Weights of a small mixture-of-experts language model, trained from scratch on English Wikipedia.
Experts: 128 experts in each of 8 layers, 32 squared ReLU neurons an expert, 4 picks a token, a sigmoid router, a shared expert of 64 neurons.
Training: a variant of Muon for the experts, 741M tokens, 5650 steps.
Below are experts of layer 3 (counted from 0) of a mixture-of-experts language model. Rows are named router (the router's row for the expert), up (a neuron's input weights, with its number), down (a neuron's output weights, with its number) and show model dimensions 0-127. Each number is 500 + 40 x the weight over its row's rms, rounded and kept within 0 to 999. Numbers have three digits each.
After each expert's rows: a language model's description of what the expert responds to. This comes from a sample of Wikipedia text that the model never trained on.

# expert 59
router:457423498493497512491405458509466465520510468497575505462601483550539490533473495524446510456493450547512586433538436463520414471555533513496528470493415505443532451557471479534449536472496531489490471470521503499557553552442512629498457511496470523507475468515503463452515495489465489519427481525493526552515482520553424551476495520520487504562512516404469495547553517480466474539506
up2:499429471470486530501365424464534492534505495552544559510562528529566454439481462515495528419512488463498531439535474558576465440540555510497507463483514502486535476549463484526444515476501489483490506526482480452596518496499559521497455509486522443506496465562441484466509550547425545490496494462537524507544424501504440484479508491559466481509498403442490498569489564560448474493506
down2:472504528502464402497546468413495464550486522489495512492406496512525455499508502467494460465518424529472470466518516493459470520451574478518491529439511485564489504428546484532425453467548479549528465533442472532398462546433432540518530466547528457486494475482538551458467544488481435536502540539555395519515483550502570460492550488504487531545547566537511492537570515514448486480496
It responds to: Coordinators joining nouns or clauses in lists, mainly and, also or, but, nor, &, and list commas, e.g. "students and staff".

# expert 7
router:517551450497519516486497478505475549511500453503468521509525434466482549487518489505510517465572523530456462546474516476457479475500582432492424527496396490509455482506444448495429503571409476475506507397523521423489486528427503482472503542508438494515471523459473454506547528432450452508404516476501546494491503424419377494522471545529507521541542492486505470476450469460525486464484
up2:512553512484541481478526564555503456485470516540523525486511467502448531473563562474512449509490467522439520434546516466521498464495502541456477556530478460517531434554503429438479407588526492523530525421501465526465498439472588551582476550558515503513549431490452514490538482452501453520469463508413467560474507534448455454491503499471506617478493557522496528481525433516494510462482
down2:481489481422609565418466493397476473477460511489489497476474560501481522527526502460470527515526509511549523535531498460538534537433476485530549502497485492534472554443511493533502485477517487465452478502551477423427563500570443512463476434485537501452532510423481512506561458516579450513478541516432541479448463572571555469511532472485502528517515486502573503504492519460554572436563
It responds to: Month names and year pieces in dates, especially after Born: or in tables, such as February, November, 201-.

# expert 22
router:518528469522526538486469472530498599465533469508482510471573495538539450476497485534441570486554476540426443459523488486543489386489434536425461541465465437517428493511498482475516521532501519413530477397459492442494520480507508457461454457504503450533537492460418508489480471530548464534531557486530491519557475485486462498462489539476464543471498432453412523514437493547540459547471
up2:495453501471508527522508383496528560536505451539480480532488507513531464551480536477464501481440519474470468469556466475416504396506458526482475479453476512513484412479512531555503493522489565489476478403484543483525501506493540553538516481531499468546573547476469515567532478579508538470469559497529526490500488527466466514498529501463384499554540367434527514500448522441500470554497
down2:579520504552482520561452546493500474560497545491427477515552462445541559509477468462498489462507493485544453554445475511495471528494529434474496462521442587492463464436493554489433522539531505557518494493499423449451507626437539478508488479546592501459468470523510477562547449532480484472471471510545490521581442551490578448520479516484551483467503480485459528485517515478580457528509
It responds to: Final digit of a year after 199/200/201, as in 2003, 2009, 1965, plus numbers and commas in dated tables and election figures.

# expert 52
router:499501581497583485537447467552550514480542472464473522455477487519481562507531520489478528531499533547443530480510531491510512501489476558477412570446557518516476556472491465464484553484486572507549498500426491512579516521488429527478495483511482542459532453518399505503477473447461553520484506537459463507456383523514550543524499545474513523530481538485431564489463543482522409428587
up7:523485442460517509456541431521549547458463568465593485523539521479423484441499542500566431541524482492483523502547494467474467552492581570471445475519486447492501518456498456479434477462460547588499500400463546492507484454527515508492532479496532506482527525533487442527510434539544519499439541540492456520548542512473523482477495496509576493428579516556522585485560467500498528552447
down7:539485497520476429513555524508477503456544503437462529545501461507549548511519568570479505516475509494517486509528554488519447446506467474538463525473497508503532502588529476534461503485496485564582410507561543559512527471521582426523515528438500462513484523454524503472573589459447595538425536486450540478519516509503507477558509527573481450487502492543425550461550517478422466487556
It responds to: Pipe separators inside numeric table rows, especially after a number, in sports and statistics tables; also semicolons in chart-position lists.

# expert 4
router:415498579479480425494465453468494573506517502467497481497532484501458487509450439564462630502496540487494517461534433471525464488504443432479497479519517538418512522552553507556533473567487560535485451497494523496544523516543528538476434573506521460546534508530513498398562529457572465490446454466497590511522480485499473460533534467471475529517474531541457511540454512532556523522450
up2:493498456493480465514499458534508558430423518518470566446565501496449462548505445484536553579524490534511466509570488447501506560541570491476460485552448518529441463499525499568522470518422549538511511503467469479465504497532565508431434429525566446483479529568513433529454525527460501506448483487463542554491487538473403405528527503469465492505531538537522555475488522495578538516480
down2:410534504555415505491491482453474533458483448461518487540522536465558457559503528522465504506505470452556435472470473436433529451523495485561536457483462511484489482464465501507563569495603453480484527502574506499498463486490514513540537549553541474509509527487519464520523516517525496579454472560501452530492594538519480532491466560521447411511469435467585501461505532406555488531461
It responds to: Final pipe closing a table row, before a line break, in airport runway, election and statistics tables; also list arrows, separators and "also".

# expert 17
router:479491444521535418505471486480547533428523476472467505455509490490463489538533535524451524435435475506454487581563549487466455480542576437536473541420454497459456526520439483487477471568504549496525546518520506466444481476461492436519514527509486479479539460483384493490543437435500484515407499447439564510492473501456478485450493473486437532561476516449462461466548452504509531465424
up2:522424507526526515568490475471492526498496546527473542537595477502463580543501535381508506492497516527506512467491483608513511483447554533467500567516470521442481475497523540536481554529464472443529526529504492509473556493515464529475454580522498474529461473427466464507412448531538501535559567489463517476495456410548548532408501494473541441529530483507493506483538439559555519500442
down2:519549426483532489500567554599464485575469527503530511437447523488518536465470538475489407525552550546495504436472614563483478497470474478474487490502470486442496535505520524516489479505480515492576514547533554503463393496461421496477508487498482457485436470484516518551413541475468543483470448464474518542556477488530460484476475554482519546477514523466462578430486529534504485416532
It responds to: First three digits of a four-digit year after "in", "(" or a table bar, such as 197(0s), 200(7), 199(0); also month names.

# expert 57
router:460457478424531547470470476464591561557517501550492487410470432519532563470466463591549507441436486508485467558531536536431449489479501443462525539566495469441442543530511498520470537538459487500521516509450470448527544488510450476531536514513562484460516515449438535500513452399499544560537483508529500435463454494496449500568503436454532450444468513482483497537543515507488508534514
up0:437461571453565502503451407441512535560499430533469532488441471515619548500497497472474558468545496510484475515515482534439448460521475465537518436474530483500438478450445520534487517479502509548501472548453512472522541489465511486517504575569523422468503487465521484439500413462470564557499503477576473532557483527424471514477456509536520542418490510493459477485556503467478551544514
down0:559448543484389461554504504552544476500562547487471552464553504539494494514526452524532585481475492481426472501509435518515484497557530513538406454493522570466552481508469445519512473584502497454434424549543505606469536479469466491516521488479552383505510474435519472501437477548459508515530509494423520500445483458471483530473501455510478464469438508476479473517481474482465455500504
It responds to: Words opening section headings, list items and infobox fields after line breaks or ==, such as Notable alumni, Personal information, Born, Species.

# expert 20
router:427551542499529475480484510504543556515501501518486480412541499534469508525516547489508555497517518472489456513533473492432457402488541476491461518527474468478445496560574542531493548533492458542603532453504508501501541567464498582484467539497554523480455558461494464540539420504526536531498584535538553412519463482539471482582438436526531467482503399518478480543534492563504504513536
up1:483468472500504442505475400445470492472494505531516503495473495461470560538470525430473564520478583436542525508497472508503527506461428533465436459533439441459513450504503531543487547517553444501570482526533432486546531581582563487440490513469565499484483488445442456557529440493529520511555549503560545444455499484507485470495467496498507552473532493504580576517502502489483465605518
down1:478518471464491469484536476407479518500551493562412525468458543519466551424496539476471460405468524400557532481431551451476552558495519407542490521449520513470567533449429462487484483467497586502504489516459414478506531526528517415427530478487479462458509582487490502525487443492560526490519492480506466430471493477462482471498476427536510455478518494515445519506485480527515459503511
It responds to: First words of sentences and section headings, such as The, In, After, During, However, Also, Early, plus heading markers like ===.

# expert 32
router:431572461468465439459480470492438493430462482486595528485577506460493490407433527540481522461474459494499494442527500529458461487497539465477534490511433527456510532567498490501454473516488513507518550492456534443549507490475488537499472474512438469524465488536450484451475525478482421551490554492470562583495537488543373548546487507498486524533546474420575451571501528482476499478461
up0:513590489545511477517396421510505479536487460496469464526512480461494499463498514486520530523437515461520492480580504463409467533505505506474482541495502481484545571455566554470433415541461527472529481588478435487516452511416481499456474470538570549499511510490528492461484586509495468494528510528453476564541417518536435463496515461493526531546588554584538494489472522530522531525539
down0:482523485539438543517572454577506514501493586518526550562506463536505519438489543432474536470549457543527473465469440481499452481480459514570489542506542491550441449470508527477576531469513556586584446497502421473528464525525537503501457540495500569493477485445524479501484571404475500489481498522552509445480455521446559496538444575484534458514578521528496482490552484487504473538454
It responds to: Coordinating words and, or, to and commas joining phrases, plus the piece "or" inside words such as metaph-or-ical.

# expert 35
router:439583523433542467477488478487468511530518485503502534505537463424441496437475539436524602444446543570424459501477460522555431432527544535476482453449498466553508486532486506501480514514549580468485494496448441471576462522557519527459524496481505518561480487498483492510574408556498489529462528494469497455451499477490528526566423543490469474449502562466474520568488487478522450468494
up2:407440495509499567487445475489493502465468459455518577506520462450521554405401522524497584487516536526478440480427528511511520482524523523489554571402554481512477478522433436502404540504522565477455465492517530491497508526524548521488464485537465519569477449501513515473566465577484510453512520557463512538482485487511458477451483470553488498450481455502534566509562502504470425519513
down2:528541549494526538467536531504500547484501498499555555548432470494449477403539517512494490516494492523436530505423444537504536498549454513506425552532482491507482486504510530492495476535482504518525403513513399455482521430549485530431590436542512536538507451392441470506510484524578535456523527553521575429528505496533500482447463541462510421509448513492488456474582497496488506528475
It responds to: Prepositions and particles right after a verb or participle, such as upset by, pick up, intends to, involved in, fight back.

# expert 49
router:504565463498513559512486462393485545481494519538467498513548511509477518482568500521521541532489552578486539567537513516455542511473545469437514528565488467518413497485443494593471493495474517527488570460420421493538550470513508485418467493484555532435463508557450487509520453501555552588530556489520505486554464461444459424470503459520490534478472560482462485558514524528543523547539
up2:430506534501543543527408439525441492434500479525448558554464553493532526527502487458553451506485481513461558460516482430495514458466528510529601481495506459456480569474464495465543514483533616422534528456452526553539497512500526519510464490497510513477477437532433523481484513582437536579535536438483510470470428498455510464466487457499535522533513563457547484576521462527521499522536
down2:549509497492500482478517491491498517529499564433485502559454530539501453409457509449513464457539492524548488446441521476456560533568505519467529469566461521442564495519560509488614534446440519461563547525477486452430462495426466562508610514513480491475482558426536477458436500473521488525438505439470523558547469462461544457483537527525498519513549530503476508540483522518502506572480
It responds to: Column headings and table separators in election, sports and music tables, such as Opposition, Party, Votes, Total, Producer.

# expert 61
router:476623429480512483543494491502490518505513491518677525493543518466381516342499482506545525477475530524491501506501503500549486479557506543498584401421491495503506485538494498434494506477493505481508513481498495475520504517514386550471482514516500524525512495526497489520532503482517447537436472512473499406496471475491489526510475494525479477528523494448449513481479502492486572484477
up0:442453476488575473550387438507494518535490496532484530468520511479445542518538512548476534515546493516441579492519477524538492535499477540478454559475508516517548505528465448512485537477482592494535512475480476478548535528535494443577449559551511487441539506540469398470557498416577465485564520527453494482496467448487486535556466450509472516496444488506534547493444498576465509408462
down0:493506527454506548543545536517441520477447539486493461540597492527484443536581473510569452491525527447560544517521462465480484481524414535475487501501497465527558553471487488512429520545455482472526472514482507496439471514490497514513529550432445511508502504456488458546539454491492443484536557489465539472469477512491514435448449598433606564556570487465498479561524482535585542544472
It responds to: Prepositions and articles heading a noun phrase mid-sentence, such as by, to, for, with, a, than.

# expert 41
router:479648414485515506507486488509469529449488497512620499494545543516409509317512651520448539486501487517499512526508475511527493490551514550493495374515490497460567506575479501534498503502488514458492512494498498495517522500508510509426481506503510493497516500518500473488519494489519460550451483509479504478510469472499484504471465477502540410529480479440453487513491489486490504487479
up0:498485508373563522529383396513460511443442470540504528499468495514475566536548482516502516548450465538462544523570502461523424468501508475493471515534473411515514539545519487515447507515508575516504472427430555474514519462526516464500425522550559541478479477498490478503534507465538439517466549506470542470567466455452494507487441466538461535471508563546493494480474486485453532431484
down0:499499518488501565529497508514422486489531455500516417515490445453488517506503514437469465503467487454526506504470514484507481504521505526480500457424596529442490460488429432488510483501547484486531506439505540531547557479535479555561574533506506500488420489466410416479482479505416487570425483505462502455566575461518458536559416536530558526511510500511507459512460520494507464445611
It responds to: Articles, prepositions and conjunctions such as a, to, into, and, plus mid-sentence verb endings like -ending, -ating; no clear theme.

# expert 11
router:446450510458511510514483472501503518500542486556523476418631467533537548522486515581562553505508579462502499494560540541496449467549578468517461537528504467494466559509556505563422542529438578503538500530454512497470555479564527544550487481527452488463521499489454495433481476453500431571494497444505551461552478565489477479482499538476577483497438488503483494519498451537512548516444
up0:474369554424549526496519494527490554500477466520507482451528513482497421513509524566517518430497509508505543478533487471526455424489557552449491536524582559515454473507510510506429461538528527407477523473460500448485474541548520461534524451604486505484524502417443457465482459480527443525486461530503533478495507552528486463470478449533575479561512523430517521528526452541524491484421
down0:485434489414500527495546561489489510519449481493453450500480513556427533468520557512472491480471492486550544478492414489471523546570540490440528509525573543522525425561480531526494487465523436429494493473530443471473490532586467548443487459535458518456461550510526519445449471502552507471455510407522513445532474455491542509462547439468464434511525537532563573576464505543518502503456
It responds to: Opening stems of country, nationality and institution words, often after "Country:" in infoboxes, such as Roman(ia), Sloven(ia), Iran, govern, Popul.

# expert 56
router:485612440479513519499488492515479523501495484509661507482498625537352515346524528517450541483507508524478515489511425507489489486528515544499497446476488465473411453531504495575494513526476513435500523478486499503517527505505475541431503497510510488485520504436474480502543492488525464552465448514476516502495472486497478505507464489507486421589511498438471504512461505492499509484488
up2:415511512412597444510379391504510548502485483470508543499496585507475526503501521488441545506515503485471496470572531473497500493521550488414529479447460493481470451505472510506423517495562559536515470476498514443511517475450539528522488496563492543488544487542460492513493467472527587459517514517429569497463478477460527441480500521488518515593483533472406512472487474537478529455558
down2:534474582495490477582553503530537474467516526477468413551456499464551471505513497474471425514512460547518519536467420394597463490489486564459459457499498595457516520452514451510544540452464431511502617446490501482513531526484529517471445524507535527509469528510547474517490564516467461481468492510510525555540478481474472541591486503491577507522425488462538465439539508493503477476503
It responds to: Commas, full stops and line breaks right after a name or noun phrase ends a clause, sentence or list item.